From a checkpoint of a small mixture-of-experts model trained on Wikipedia: 40.8M parameters, 5185 steps.
Below are experts of layer 5 (counted from 0) of a mixture-of-experts language model. Rows are named router (the router's row for the expert), gate (a neuron's input weights, with its number), up (a neuron's input weights, with its number) and show model dimensions 0-63. Each number is 128 + 24 x the weight over its row's rms, rounded and kept within 0 to 255.
After each expert's rows: a language model's description of what the expert responds to; "comes after" lists some tokens at least twice as common just before its tokens as in all text. This comes from a sample of Wikipedia text that the model never trained on. Tokens count by the router's weight.

# expert 4
router [106 151 155 119 104 150 134  91 160 114  96 107 123 129 103 164 139 158 151 116 107 128 129 143 134 115 138 127 104 144 145 105 146 130 169 111 115 138 134 161 110 119  92 148 127 155 151 159 149 147 128 157 105 125 142 127 146 109 160 143 121 129 126 121]
gate0 [130 175 146  89 124 109 108  92 130 105 137 122 123 117 139 108 141 113 121 153 163 112 142  98 139 142 107 133 116 117 111  97 133 146  91 122 158 127 159 121 141  81  78 162 154 104 153 172 145 148  95  91 103 141 144 160 151 142 112 108 109 113 164 118]
up0 [145 158 153 130 151  56  98 144 155 164 127  99 120  81 116  91 126 169 138 118 133 165 125 127 110 131 144 152 156 154 151 112 134  95 147 105 113 136 116 110 140 176 123  91 123 135 162  98 121  95 133  93 128 143 113 109 114 133 152 135 117 155 134 157]
gate1 [163 110 132 118 116 179 106 129 129 125  89 127 114 151 149 112  81 162 149 105 109 135 111  99 167 139 139 114 154 144 111 161 170  77 153 123 137  85 106 162 130 126 108 103  96 144 165  95  95 137 104 108 102 115 162 130 144 137 162 118 123 140 133 143]
up1 [134 127 142 154 143 164 123  84 116 118 109 147 122 119 182 144 121  97  90 129 137 129 118  98 136 149 100 118 108 180  90 135 156 153 148  96 141  99 133 138 112 162 138 138 115 157 158 126 132 134 135 136 142 136  99 127 135 135 125  88 118 145 111 103]
gate2 [149 109 124 102 118 124 170 138 129 159 136 143 134 107 147 113 136 151 104 122  98 123 100 162 157 109  94 120 148 129 161 113 103 115 118 147 180 150 129 131 120 136 151  77 118 144  85 138 117 133 103 136 147 140 161 124 147  82 167 152 110 130  93 141]
up2 [136 133 116  90 169 124 114  99 125 179 132 116 123 102 143 125 140 143 143  88 117 145 122 149 130 149 136 106 112 143 100 102 118 102 141 149  94 133 134 129 199 119 130 125 161  89 140 144  91  88 151 123 125  70 139 138 118 139 110 130 169 137 144 111]
gate3 [112 162 149 118 131 140 121  67 154 100 160 130 154 122  89 145  77 106 111 117 153 153 129 146 132 114 132 123 145 133 149  96 128 125  73 134 124 105 145 122 166 166 132  92 128 162 128 119 138 106 124 171 112 119 136  94 106 142  79 152 108 139 152 165]
up3 [150  91 109 152 146 103 169 136 143  89 122 138  89 122 145 158 151 170 116 134 134  51 170 107 120 141  99 141 117  84 138 134 140 147 129 123 148 127 146 125 152 123 141  97 145 118  76 168 102 135 112 175 122 102 138 180 146 163 120 131  94 103 103 145]
gate4 [135  89 156 115 109 141  77 124 148  92 131 146 105 136 103 149 110 110 151 154 153  91 131 148 118 107 105 113 101  92 184 137 123 121 122 115 115 139 103 152 123 169 129 137  90 119 133 168 132 119 150 103 129 122 167 183 125 142 176 122  74 135 151 164]
up4 [144 132 123 158 123  83 161  95 108 157 111 147  69 140 106  85 126 122 137  81 132 119 144 148 147 134 129 104 154 158 126 114 126 110  90 116 127  96 135 136 116 128 102 142 146 185 137  93 110 131  96 147 123 128 141 143 122 139 106 105 144 143 139 130]
gate5 [138 104 122 103 132  54 130 137 144  98 136 157 145 131 162 142 121 128  97 152 166 104 149 107 115  97 100 132 120  80 108 138 195 118 175 120 116 100 104 104 142 128  89  92 159 111 106 140 134 145 120 174 171 127  85 121 117 106 178 140 171 158 104 111]
up5 [124 162 124 125 130 117 116 152  86  89 147 108 121 149 120 174 117 124 130 108 105 142 100 161 139 118  95 123 142 159 146 157 118 101 129 137 160 138 114 141 160 126 137 118 130 132 181 116 133 137  91 154 133 139 186 155 117 122  87 136 139 130 124 107]
Description: Mixed tokens, mostly numbers in tables and spec lists (800, 15, 5), plus words like that, both, born, Minister, Italian.
comes after: " |", " a", ":", "|", " (", ";"

# expert 15
router [ 80 166 162 124 119 169 123 102 158  97 108 100 103 137 137 151 153 177 126 147 107 130 142 122 161 110 117 135 101 145 115  91 146 120 148 125 157 138 134 174 144 102 102 139 124 133 143 153 145 148 126 152 124 141  96 128 115  80 127 101 129 134  93 141]
gate6 [118 170 161 141  94 121 149 120 110 137 163 129 108 154  98  99 171 133  95 119 106 105 118 119 135 129 150 152  62 129 114  97 137 119 106 170 112 126 136 106 165 107 139 145 102 170 140 123 138 121 142 141 127 153 169 131 156 142 142 134 140 143 172 136]
up6 [103 142 137 150 177 139  79  90 129 116 120 128 100 131 178 151 123 118 151 123 137 171 140 108 125 146 102 162 155  88 114 118 115 149 159 111 131 122 151 161 134 140 145 138 127  89  98 146 148 150 137 127 160 116 116  84  88 130 120 171  84 135  78 163]
gate7 [152 146 138 149 150 104 141 120 124 101 115 168  68 136 100  98 144 145 147 121 137 147 144 119 127 158 151 143 132  93 117 109  99 183  69 150 137 146 158 148 114 129 101 129 110 102 141 134 162 160 135 160 149 117 134 121 114  44 153 139 135 165 172 160]
up7 [ 99 129 112 122  85 139 156 110 137 175  87 120 144 119 172 146 129 119 142 146 147 122 174 140 143  92  89 122 121 161 124 124 130 130 166 133 123 134 132 147 125 122 145 124 116 116 130 139  82 123 152  81 114 177 138  98 145  98 116 121 142 116 144  78]
gate8 [113 118 116 128 108 120 119  85 188  86 141 152 106 157 162 132 137 113 151  95 112 121 148  96 150 153 106 118 159 127 146 131 133 133 163 127 141  81 133 181 141 125 117  90 160 126 105 116 106 140  95 131 162  95 132 151 102 169 124 112 134 112 119 138]
up8 [151 123 111 144 146 122 134 122 164 130 111 167 145 108 121 114 102 177 154 116 106 104 148  69 125 181 129 103 117 127 127 131 116 115 133 131 161 127 108  73 148  87  88  92 111 130 149 185 136 124 127 156 138 154 130  96 100 135 126 122 144 127  94  90]
gate9 [147 112 123  71  82 100 125 102 139 147 138 118  71 122 120 141 157 112 164 133 189 160 146 143 132  79 119 173 151 102 125 186 126 106 147 110 110 143 120  97 113 122  98 119 111  95 132 182  98 146 109 119 105 110 106 116 107  80 100 108 155 145 135 146]
up9 [106 111 112  90 119 132  87 134 140 116  90 124 140 139 111 141 132 132 146 133 115 129 105 140  81 126 131 116  67  89  93 166 128 105 120  62 126 139 120 126 133  87 177 145 141 112 127 121 138 124 103 139 142  97 101 124  84 150 148 141 136 133 154 167]
gate10 [132 137 108 124 132 107 154 104 101 119 111 146 146 104 163  94 138 149 134 119  96 141  54 167 121 116 145  79 146 189 100  97 129 105  96 130 153 134 124 107 148 139 146 163  76  96 113 156 119 119 147 175 128 120 132 110 101 104  68 150 115 121 136 110]
up10 [132 148 124 130 113 116 159 133 155 126 149 106 108 162 121  99 138 120 151 162 156 120 139  84 141 133  94 124 132 143 123 126 101 148 145 131  77 167 121 119 100 162 136 127 144 119 147  75 128 120  95 119 123 180 165 122 126 133 150 150  82 137 122 140]
gate11 [116 117 138  97 122 176 110 137 140 101 112 115  87 165 129 133 134 141  84 151 158 124 127 140 150  98 182 162 113 123 138 115 116  96  80  90 106 134  81 124 125 132  92 105 118  87 137 183  95  83  60  93 160 141 108 186 134 117 104 154 131 122 116  95]
up11 [126 113  96 124 183 129 114 106  69 174 134 126 134 169 107 119 139 102 119 192 118 124 149 139 149 129 161 110 129 100 140 103 173  81 139 134 120 112 109 120 148 112 121 104 105 153 124 134 135 147 106 144 112 170 148 156 172 170 169 135 102 121 125 114]
Description: Line breaks ending list items, table rows and headings in structured pages, plus section markers such as ==, Award, NRHP.
comes after: "\n", " |", ".", ")", "==", " ="

# expert 2
router [ 99 148 155 121 103 163 133  88 160 112 109 100 128 128  96 159 149 164 153 112 106 128 129 132 129 120 138 122 107 148 136 107 143 122 174 117 119 139 135 163 103 115 103 146 125 157 153 151 148 156 134 167 103 123 137 133 137 113 159 132 114 135 130 124]
gate0 [107 177 149  99 159 136  90  97 124 115 145 148 111 101 108 121  92 114 172 143 145 100 107 111 127 160  96 131 100  92 102  83 131 181 107 141 184  89 183 123 125  65  72 158 117 109 170 167 128 155 114  99  96 116 128 153 131 145 133 166 113 143 133 160]
up0 [136 163 142 138 133  78 104 111 152 165 106 114 129  97 139 102 124 148 124  91 119 155 145 117 118 124 159 125 172 176 151 162 114 105 158 134 122 158  87 107 160 184 123 110 115 175 165 133 101  95 150  89 131  92  99 106 117 101 136 132 123 150 154 115]
gate1 [184 133 130 123 118 168 138 125 142 143  99  79 119 131 171 121 116 164 128  98 116 148 116  99 135 149 154 132 150 109 112 131 148  97 120 145 144 122 107 126 126 142 137 112 105 169 153  96  85 157 101 132  85 103 161 162 157 137 145 105 100 110 154 126]
up1 [137 112 150 143 139 137 154 110 118 103 124 155 130 111 167 131  94 116  94 133 156 170 139  86 120 188 117 142 123 157 106 108 143 174 159  80 129 107 106 128 128 156 121 155 139 109 139 148 123 154 155 161 132 148 132 119 136 140 133  86  77 146  56 111]
gate2 [151 123 114  77 123 142 144 152 133 131 143 144 120  96 139  83 143 138 116 134  87 120 125 131 164 121  86 110 142 136 171  97 134  93 144 155 169 137 130 125 120 144 136 105 144 117  88 147 146 158  99 133 110 106 117 125 147 124 110 144 131 119  87 162]
up2 [163 142 138 116 134 123 138 105 126 192 149 133 101 113 141  80 133 126 150  88 115 129 140 132 122 130 128  96 129 166 130 105 137 119 124 118 105 107 115 120 223  88 128 157 158 114 107 119  83  94 139 125 124  72 136 116 131 150 115 128 135 130 138 120]
gate3 [136 138 128 138 134 114  84  79 138  99 150 133 137 116 124 125  89 114 100 104 136 157 131 144 172 122 131 132 127 134 140 105 123  99 131 140 121 124 143  99 115 151 152 111 146 118 122 117 129 140 128 184 122 135 126  93 119 139  99 151 139 135 152 129]
up3 [137  87  88 173 118 122 162 146 163 117 150 132 100 142 118 137 142 159 108 138 148 103 150 115 126 130 119 122  84 105 118  96 160 152 136 100 104 140 122 122 139 110 142 132 119 128  83 173  74 127  86 143 140  94 127 159 111 144 115 124 126 129  86 146]
gate4 [ 89 115 154 125 124 148 118 121 155 111 122 155  83 130 106 139 116  84 142 156 135 123 111 171 112 136  94 143 113 102 123 154 137 121 102 156 113 166 141 168 136 184 118 136 109 142 146 157 119  81 143  81 104  91 124 130 120 122 157  98  86 145 140 138]
up4 [186 143 147 173  92 117 160 102 147 157  99 149 105 131  98  75 111 163  74 105 119 141 129 130 129 138 112 115 145 110 130 110 115 105  89  95 140  84 123  94 121 118 109 127 154 144 158 134 123 123  87 123 159 150 141 139  86 130 128 132 156 139 122 101]
gate5 [154 125 113 102 149  71 138 126 112  91 155 156 127 124 191 127 137 137 108 142 167  91 155  92 135 130 114 109 138  93 100 123 171 104 165 150 131 103 151 124 112 126 120 106 162 118 125 159  97 171 135 167 146 121 104 107 139 103 150 152 170 172 139 123]
up5 [110 165 136 112 118 112 152 135 107  97 122 137 112 140 111 146 111 115 134 129  92 113 116 166 141 145 122 140 114 145 111 150 130 137 133 106 152 130  70 148 157 162 145 131 152 170 167 129 136  88 128 161  90  99 204 107 119 100  97 131 127 100 147 138]
Description: Nouns naming institutions and fields, like University, School, Science, Institute, Law, typically after of or a comma, plus list items and years.
comes after: ",", " of", " and", " (", "'s", " Primary"

# expert 6
router [131 151 144  88 125 127 126 112 167 123 109  92 114 132 132 147 160 156 132 127 131 161 124 135 113 128 139 152 122 156 118 129 124 109 148 118 123 116 148 141  83 138  92 127 165 137 137 144 116 146 147 164 114 111 150 115 102  69 126 154 135 161 138 161]
gate6 [ 89 148 162 138 133 117 173 157 134 139 118 129 114 154  82 150 139 157  92 112  87 117 117  80 141  96 157 130  76 114 115 116 115 104 104 161 140 166 131 138 165 155 148 156 100 133 139  97  88 118 120 121 136 104 188 150 139 114 154 134 104 108 128 173]
up6 [159 124 121 116 187 147 114  84 129 138 138 114 116 147 154 114 104  87 162 146 158 114 140 134 123 176 109 118 145 121 103 165 113 142 133 115 117 127 120 142 128 113 155 133 181 136 146 178 125 143 131 135 138 127  94 113  85 168  99 135 121 169 117 112]
gate7 [141 132 139 153 129 107 127  97 115 132 145 138  88 100  74  84 163 135 156 130 125 129 124 160 156 112 150 158 126 124 143 124 119 151 107 148 144  89 123 140 136 115 142 134 100 143 142 106 137 170 115 152 107 158 153 106 141  96 154 140 111 121 164 143]
up7 [117 132 105 147 107 132 137 160 102 143 117 152 104 104 136 145 149 144 143 111 156 135 120 142 142 122 128 119 118 134 100 141 191 112 186 161 143 106 131 144 126  93 153 134 184 132 134 144  85 118 150  94 115 154 124 114 149 123 131 137 186 129 117 130]
gate8 [106 133 129 134  99 112  98  86 157 126 161 111 107 126 161  93 136  76 166 126 155  99 126 112 111 118 116 118 187 154 135  99 136 118 130 150 108  92 149 169 179 116 147 138 163 142 124  81 135  82 142  99 133 139 132 103 125 155 140  88 116 112 105 131]
up8 [125 115  94 108 111 121 131 144 142 144 116 129 142 139 107 116 134 181 144 105 157 143  86  70 131 143 128  94 108  90 160 173 116 131 123 129 135 133 139  73 158 137 104 103  88 177 148 128 112 139 137 135 107 112 130 138 104  97 150 144  95 125 120 120]
gate9 [163 142 137 107 101 122 142 135 140 157 134 133  69 121 124 133 147 105 172 132 166 164 139 113 158 123 103 119 167 106 158 179 119 135 114 116  94 117 133  67 169 165 102 131 112 142 115 155 118 129 110 114  99 113  98  96 113 127 120 135  82 124 124 136]
up9 [138 145  90 107 120 147 101 141 120  79  91 103 151 141 146 103 123 148 123 105  76 123 116 147 110  89 145 152  83  87 121 166 168  93 125  97 186 113 126 113 138 104 127 168 101 104 112 114 149 124 147 155 154 116 105 127  78 127 143 126 128 143 147 120]
gate10 [117 120 118 128 156  93 118  91 145  88 128 147 121 123 176 120 120 107 121 105 123 147 106 152  73 108 124 111 157 200 143 127 116 108 131 124 117 127 131 136 120 108  93 161  85  82 118 159 127 111 126 162 125 120  71 108 116 123 150 124 132 117 127 120]
up10 [136 170 153 147  82 142 155 144  66 163 138 126 114 142  96  77 150 138 155 177 161 100 134  96 145 125 112 145 129 121 129 115 147 133 120 107 100 124 127  92 123 121 108  88 134 150  99  95 116 160  85 148 133 129 134 130 137 121 117  98  77 145 143  95]
gate11 [162 106 126 125 121 165  82 156 133 132 125 110 104 145 171 119 121 136 110 104 157 120 135 136  97 118 176 155 118 133 112 151 113  75 105 127 120 106 105 128 109 111 134 139 110  94 164 165 122 116  84  99 174 102 136 129 151 176 116 145 110 110 181 138]
up11 [126 114 122 156 166 140  72 100 114 160 180  60  96 176 127 142 149 133 105 134 148 125 153 152 127 135 159 145 108 143 124 104 158 114 112 143 165 102 129 158 118  89 118 106  93 142 113 165 122 101 145  68 142 120 105 146 132 169 173 122  97 116 175 125]
Description: Pipe characters separating table cells, especially after numbers in climate, sports and results tables, plus semicolons and colons ending list items.
comes after: " ", ")", " 0", "%", " 1", "\""

# expert 13
router [103 121 166 139 119 154 137 123 159  89 107 121 131 104  70 138 138 101 161 120 112 132 105 122 116 121 126  86 118 126 133 141 132 168 159 118 104 185 150 143 121 127  96 130 136 119 154 154 153 135 162 148 105 161 131 155 165 127 144 126 117 119 133 170]
gate6 [128 136 111 143  85 129 143 144 108 134 131 156 160 135  85 135 147 155 113 141 124 125 107 115 129 119 136 118  85 118 107 114 112 127 120 175 102 141 106  85 137 116 148 137 127 142 143 122 134  96 123 148 101 134 160 157 153 129 126 106 143 144 122 135]
up6 [127 131 148 159 144 109 142 121 120 108 131 117 108 121 136 119  99  81 136 152 120 113 171 112 135 118 137 145 144 104 143 115 116 133 132 133 119 132 168 164 154 150 134 138 132 126 121 123 116 126 140 147 150 101  88  92 125 131 123 184 124 171 122 125]
gate7 [157 160 138 126 117 125 127 129  93 115 118 132 111 136 112  70 172 102 148 113 115 120 116 116 123 130 126 149  98  82 147 106 104 144 123 127 158 153 148  94 136 122 114 141 136 152 135 157 175 159 135 160 149 139 136 107 121  61 137 109 122 157 174 124]
up7 [114 128  61 137 113 130 128 141 150 155 103 119 136 109 104 146  94  80 146 104 121 142 145 129 138 149 107 122  90 163 131 157 157 117 153 133 105 121 132 151 125  86 164 129 127 106 125 117 111 111 146  96 122 178 117 129 146  89 155 115 161 113 123  94]
gate8 [128 133 117 172 103 149 108 115 162 154 121 126 114 144 121 101  92 138 155  98 121 153 157  64 118 130 161 119 143 117 127 134 127 160 128 156 108  93  98 108 117 126 141 153 109 124 136  93 133 140 124 138 121 128 140 147 144 157 141  72 159 131 126 144]
up8 [183 122 120 158 132 125 122 123 151 153  81 168 102 117  92 106 120 172  90  98 142 135 138 116  84 160 120 139 135 142 123 155 161 137 125 159 157 166 104  94 148  92 110 114 103 126 153 130 126 115  98 132 149 108 141  89 107 142 117 111 123 130 124  89]
gate9 [141 167 100  95  86 103 151 143 127 120 116 128 109 101 114 178 153  87 166 141 175 104 105 137 148  90 112 122 126 131 139 182 113  94 129  97  82 142 116 109 134 143 113  99 100 148 131 174 122 113 106 101 132 112  91 125 118  84  93 111 122 108 127  95]
up9 [118  98 101 115 147 172 127 137 117 121 115 143 155 136 145 104 112  99 131 150  95 130  97 112  77 112 110 120  66 123 113 205 127 115 139 143 135 100 118 138 110 141 146 167  84 134 128 107 111 124 154 116 104 136 119  92  76 131 133 151  81 157 152 155]
gate10 [131 116 104 134 116 136 132 102 124 115 108 177 119 123 170  84 121 126  96 133 129 153  82 125  52 103 142 104 165 149 162  88 109 124 147 139 111 121 113 115 158 109 147 189  84 101 120 146 136 127 140 115 139 122  87 116 127  78 117 146 123 141 158 114]
up10 [118 172 146 135  95  90 146 108 145 104 130 117 116 174  88  91 140  63 132 138 165 104 154 124 129 117 113 144 137 146 106 143 108 138 156 107 115 124 110 112  94 119  96 111 141  98 142  86 125 126 128 126 118 155 121  66 175 149  92 135 101 114 134 132]
gate11 [139 123 135 128 140 177 107 143 120 130  84 122 118 129 150 134 122 121  88 156 137 110  76 142 116 110 165 161 120  99 149 139 121  79 104 142 141  90 105 167 117 126 117 146 127 105 130 147 123  94  90  84 134 148 135 148 164 130 100 130  82 134 146 109]
up11 [120 132 135 132 150  98  80 103  85 192 132  76 120 133 143 134 125 122  82 139 125 111 140 147 131 125 153 127 146  98 116  93 109 140 156 168 146  99 123 135 136 157 141 107 141 104  96 103 104 138 157 110 108 123 155 152 179 144 149 123  59 129 152 155]
Description: Pronouns and head nouns acting as sentence subjects, often after whom or the, such as he, It, she, team, building.
comes after: " the", " his", " The", ".", "'s", " a"

# expert 8
router [132 123 120 104 117 125 141 104 191 103 105 124 118 133 122 132 130 164 176  93 123 156 113 112 142 153 133 156 123 116 177 143 190 116 156  98 134 158 144 139 101 120 113 139 149 139 153 129 119 149 150 158 115 163 143 135 139 129 178 106  90 131 138 105]
gate0 [161 169 151  94 135 118  90 107 115  80 141 125 111 131 155 132 102 166 152 175 139 126 124 134 115 137  99 156  91 158 130  69 138 171 102 137 117 130 209 112 156 118  87 131 137  92 162 167 125 116 121 100 123 141 111 133 150 146 137 158 132 131 155 123]
up0 [139 143 144 134 124  96 125 115 169 137  96 133 145 100 104 116 126 109 110 127  88 110 136 128 143 152 140 125 185 149 151 139 117  98 115 163 140 145  98 150 146 173 155 135 104 186 134 116  90 123 130 145 131 142 134  78 169 107 124 153 123 151 119 111]
gate1 [156 127 151 128 116 132 152 103 151 152 123 126 119 159 173 165 131 171 147 114 131 118 115  99 149 135 153 138 137 151 109 193 177 103 118 101 113 143 123 130 106 151 124 116 144 164 164 136 121 186  99 113 111 119 142 118 153 125 144  89  97 140 130 122]
up1 [121 112 159 149 151 108 152  72 128 109 129 137 134 109 151 175 114 132 122 142 115 129 171  99 158 153 129 159 126 172  91 153 187 145 179  78 122 127 112 126 130 157 137 126 145 130 142 156 155 160 114 143 116 109 155 100 134 128 106  76 112 146 112  97]
gate2 [148 109 119  88 114 150 141 144 133 139 103 165 116 129 154 118 143 133 103 124 100 147 114 163 157 120 129  88 151 130 168  71 105 102  95 177 124 139 118 124 132 143 118  95 143 126 109 128 104 130 111 129 147 114 164 149 114  99 112 138 111 116 117 177]
up2 [153 129 135 125 170 132 146 130 163 172 153 145 117 130 124 123 136 141  97 114 120 132 115 122 151 131 160 114 117 174 101 122 123 149 159 124  58 131 120 137 215 130 111 158 142 103 130 141 125  99  98 109 144 116 155 120 137 104 127 125 132 166 140 102]
gate3 [106 155 136 126 154 139 103 120 149  87 155 149 161 132 121 142  71  88  90  88 104 100 162 143 126 123 129 110  92 149 108  89 140  88 123 115 141 119 144 116 115 107 143 115  98 107 128 111 136 119 141 147  99 160 140 114 131 144 118 147 144 127 111 125]
up3 [150  89  81 151 133 113 168 115 164  79 124 129  85 116 137 105 159 196 136 165 166  96 115 101 123 118 118 177 112 104 110 169 120 144 141  93 106 126 137 138 165 121 141 158 121 128  93 170 116 118 104 167 122 108 121 142 128 132 110 133 123 150 122 166]
gate4 [150 102 155 109 120 140 112 154 131  91 124 161  89 123 111 146 134  95 147 138 129 124 170 147 125 103  98 148  91 103 143 149 136 161  97 125 122 156 120 129 149 141 128 117 132 138 107 156 131 125 115  52 129 102 140 157 131 101 160  82  99 140 143 100]
up4 [124 101 163 126 107  83 141  76 115 143 120 113  46 130 121 118 112 161 125 111  92 119 104 151 122 122 144 103 184 141 116 129 135  83 112 131 145 111 119 121 110 144 117 110 178 134 162 121 112 162 110 123 137 170 128 132 119 144 147 124 133 157 119 133]
gate5 [145 118 145 103 150  96 154 131 131  99 147 159 158 108 149 111 130 168 125 188 156  87 152 124 131 128 109 111 150 120 112 114 185 106 186 124 159 126 148  99 106 165 120 101 129 136 116 174  94 117 132 155 118 123 126 133 137 113 174 146 151 100 135 166]
up5 [148 151 108 126  87 128 141 126 110 111 104 115  95 143 122 153 146  93 162 127  95 129 123 122 114 170  98 122 124 131 120 160  72 138 136 153 148 139 139 124 121 142 154 103 131 126 174 160 127 103 138 117  82 114 161 119 114 107 107 173 128 141 122  98]
Description: Articles and possessive determiners such as the, a, an, his, their, its, and possessive 's, mostly after prepositions like of, in, on.
comes after: " of", " in", " on", " for", " at", " to"

# expert 1
router [ 99 142 149 106  98 154 133  89 153 104 110  95 114 125 102 164 139 155 149 116 118 132 128 134 128 116 135 127  96 138 147 115 141 122 169 112 122 144 137 167 104 119 100 149 131 155 146 166 153 153 130 172  94 122 140 132 141 105 160 128 115 130 127 122]
gate0 [118 141 110 106 127 141  51  97 103 107 131 114 143 103 144  93 103 136 144 179 158  94  86 151 138 158 109 125  84 140 105  64 129 156 107 150 167 127 193 120 132  81  84 157 124 101 131 137 143 111 134 101 103 134 135 156 152 126 131 113 115  90 170 144]
up0 [149 142 159 113 175  99  94 139 140 150 114 115 121 111 143  96 109 137 145 136  98 153 154 107 122 123 182 123 154 153 167 153 139 103 165 133 108 165 138 148 137 165 117  93 129 137 107 125  94 100 126 107 133 125 114  93 125 120 127 164 105 173 132 117]
gate1 [180 111 149 114 107 159 110 125 137 136 103 124 123 160 173 130  79 153 157 116  91 115  90 108 171 114 167  91 144 138 115 135 133 100 134 133 151 118 135 146 134 109 127 105 113 126 167 124 107 150  79 120 100 141 149 136 147 144 154 110 121 151 107 137]
up1 [129  93 131 160 145 167 126 116 150 112 134 132 153 137 165 164  74 100  86 136 132 139 145  93 143 139 102  98  90 185 100 132 130 126 158 110 139 110 108 144 153 128 141 155 126 140 135 116 139 126 132 169 122 148 145 103 132 141 121  84 105 144 104 117]
gate2 [128  97 143  58 122 114 128 135 119 169 128 136 112  95 175 137 146 154 109 111 110 115 112 122 129 134 135 108 115 142 137  91 113 132 117 160 156 146 138 143  93 150 123 100 145 131  94 120  93 162 110 156 141  81 143 110 154  94 135 154  74 110  84 172]
up2 [148 129 188 115 135  81 135 101 144 141 152 123  99 125 124 129 113 136 129 125 107 150 121 137 121 127 126 135 131 153 139 106 149  91 144  98 106 140 155 126 189  97 127 150 164 102 139 153 134  95 166  98 123  96 133 100 114 159 101 144 132 136 168 115]
gate3 [100 140 112 135 139 143 131  87 178  74 159 126 165 147  81 139  79 136 135 101 110 150 149 135 140 110 144 121 115 155 128  97 100 117  85 125 125  98 139 119 130 155 155 114 103 129 140 135 119 110 131 162 126 143 177  74 126 126 104 147 152 118 145 170]
up3 [179 103 105 139 134 102 168 140 166  82 145 150 116 141 155 115 158 148 128 150 143  93 154 135  94 134  77 108 113 133 138 125 110 114 144 120  93 159 135 123 133  83 149 118 146 147  73 160 133 119 119 161 129 105 133 150 129 117 100 139 133 138  99 120]
gate4 [126 138 156 106 136 151  91 116 139 118 139 122 126 114 128 133 113  90 155 137 150  84 140 114 119 106 111 132 123 106 168 149 144 139 130 127 146 146  86 130 117 133 111 146 108 106 153 152  99 107 158 104 130 117 123 164 113 107 132 108  73 130 152 177]
up4 [143 107 163 137 126 133 118  92 112 136  73 154 117 141 129  96 108 182 116 125 100 132 126 123 137 115 121 123 128 132 120  87 101  83  99  98 145 102 152 154 135 141 135 114 157 174 173 110 134 136 105  96 131 178 151 138 113 141 158 134 139 159 123 110]
gate5 [137 132 115 122 128  94 139 135 118 123 183 171 141  98 176 148 128 126  99 119 153 103 184 134 125 144 116 117 142  97 124 130 184  86 128  90 147 110 138 124 128 152  92 104 148 123 164 161 114 153 103 186 145 131 116 126 141 125 147 114 151 169 114 121]
up5 [148 132 130 129 108 158 152 155  81 106 137 123 116 165 127 168 104 113 117 104 130 123  90 138 126 117 133 114 110 160 123 172 105 112 133  99 155  92  71 159 150 152 154 131 123 114 172 143 137 129 147 167 118 131 182 110 118 114 106 123  99 125 127 115]
Description: Word pieces inside proper names, foreign words and multi-digit numbers in tables and lists, such as Sh(armini), 50,7(43), hyphens after commas.
comes after: ",", "-", "–", "|", "/", "="

# expert 5
router [107 142 151 117 111 162 141  96 155 111  96  88 121 126 103 162 150 166 153 118 113 138 131 139 134 125 146 128  98 140 141 105 137 116 165 110 119 144 139 156 108 121 106 146 125 154 148 159 157 153 127 158 106 127 141 134 135 113 157 136 119 123 123 119]
gate6 [135 187 143 102 113 134 140 130 134 116 162 151 109 126 111 161 140 151 105 112 109 127  95 103 154  97 139 117 103 128 121 121 127 121 132 185  82 124 147 111 164 146 147 125 117 190 104 113 116 132 138 133  93 143 148 160 170 123 153 110  99 168 192 129]
up6 [142 108 111 159 156 116 114  76 137 108 122 125  96 129 106 103 116  84 155  99 139 161 144  92 139 141 107 105 139  87 124 122 132 138 138  87 181 158 165 123 155 121 152 124 122 113 108 176 122 134 145 127 139 107 108 107  87 152  93 156 148 106 110 123]
gate7 [128 131 149 147 144  98 147  92 136 108  88 131  70 113  71  94 163 120 167  93 117  91 134 108 128 123 156 168 123 110 128 124 120 133  45 148 168  72 121 140 137 137 146 108 123 114 123 110 153 127 138 161 155 136 136 154 121  78 149 106 124 143 134 181]
up7 [ 98  77  93 121 116 130  94 111 105 149 151 161 110 123 114 151 111 142  99 147 151 108 139 165 138 137  76 131 114 158 131 101 145 111 162 134 120 120 143 151 141 121 127 109 133 133 126 156  55 100 165  81 117 178 140 132 161  96 126 133 157  99 158  94]
gate8 [127 160 153 131  95 132  95 136 177 161 164  89 102 117 112 128 109 102 111 137 149 125 176 151 138 155 130  97 166 117 141  96 158 113 137  85 129  79 133 149 179 133 149 139 137 126 141 119 105 161  99 125 138 102 158 106  88 126 129 106 129 129 130 129]
up8 [144 141 134 113 124 102 134 165 137 120 131 146 129 114 100 150 105 136 125 122 155 140 154 129  96 156 134 102 127 152 155 147 120 110 168 116 142 128  72  69 176  70 100 111 115 141 133 144 120 145 129 121 137  94 155 101  96 151 148 132 132 148 113 106]
gate9 [171 115  95  75  98 120 122 128 143 119 114 141  90  95 136 173 147 139 134 135 187 131 132 148 146 118 142 139 158  90 173 193 121  99 135  76 133 127  72 119 108 130 112 101  79 139 135 190 137 145  88 101 109 124 101 108 116 116 137 150 126 133 101  88]
up9 [ 97 110 146 115 120 126 132 110 139 125 103 125 141 123 134 112 110 139 155 118 112 119 115 143 103 157 134 136  49 121  82 199 173 125 130  85 122 128 147 129 115 136 161 157  78 130  94 124 113 120 115 124 142  96 138 104  97 176 140 131 111 114 152 133]
gate10 [109 123 108 139  97 111 140 116 134 131 137 151 148 122 180 101 136 122 107  97 143 127  62 146  88 125 143 121 148 175 110  99 126 106 101 150 113 128 138 134 147 150 161 175  76 128 123 170 134 116 134 163 130 148  98 123 108  95 103  99 134 139 165 108]
up10 [110 149 191 149 122 127 123 120 140  98 117 123  96 136 102 105 133  92 157 159 138 161 134 148 140 128 118 159  90 137 138 116 124 133 128 112  97 129  92 105 114 177 127 107 137 130 137  93 133 132 121 131 107 136 115 118 153 144 110 113  98 141 134 158]
gate11 [137 139 111  89 121 170 122 181 145 120 130 116 108 153 128 134 123 164  85 171 124 128  88 161 139 108 165 161 142  80 121 131  82  66 112 130 146  82 109 148 104  82 132 143 119 107 167 190  93 115  83 109 147 132 153 168 148 129 142 131 132 131 131 130]
up11 [ 98 158 153  97 184 115 118 125 112 180 177 103  95 146 143 172 126 119  75 171 140 139 152 149 107 114 183 117 146  98 135 106 134 127 132 124 144  85 147 149 150 101 153 128 136 130  61 153 106 134 166 126 135 134 142 126 163 149 197 103 105 106 120 128]
Description: Signed numbers, scores and dashes in sports or election table cells, plus sentence-opening In and linking and, as in +8, -, In 1964.
comes after: " |", "\n", " (", ";", " −", " +"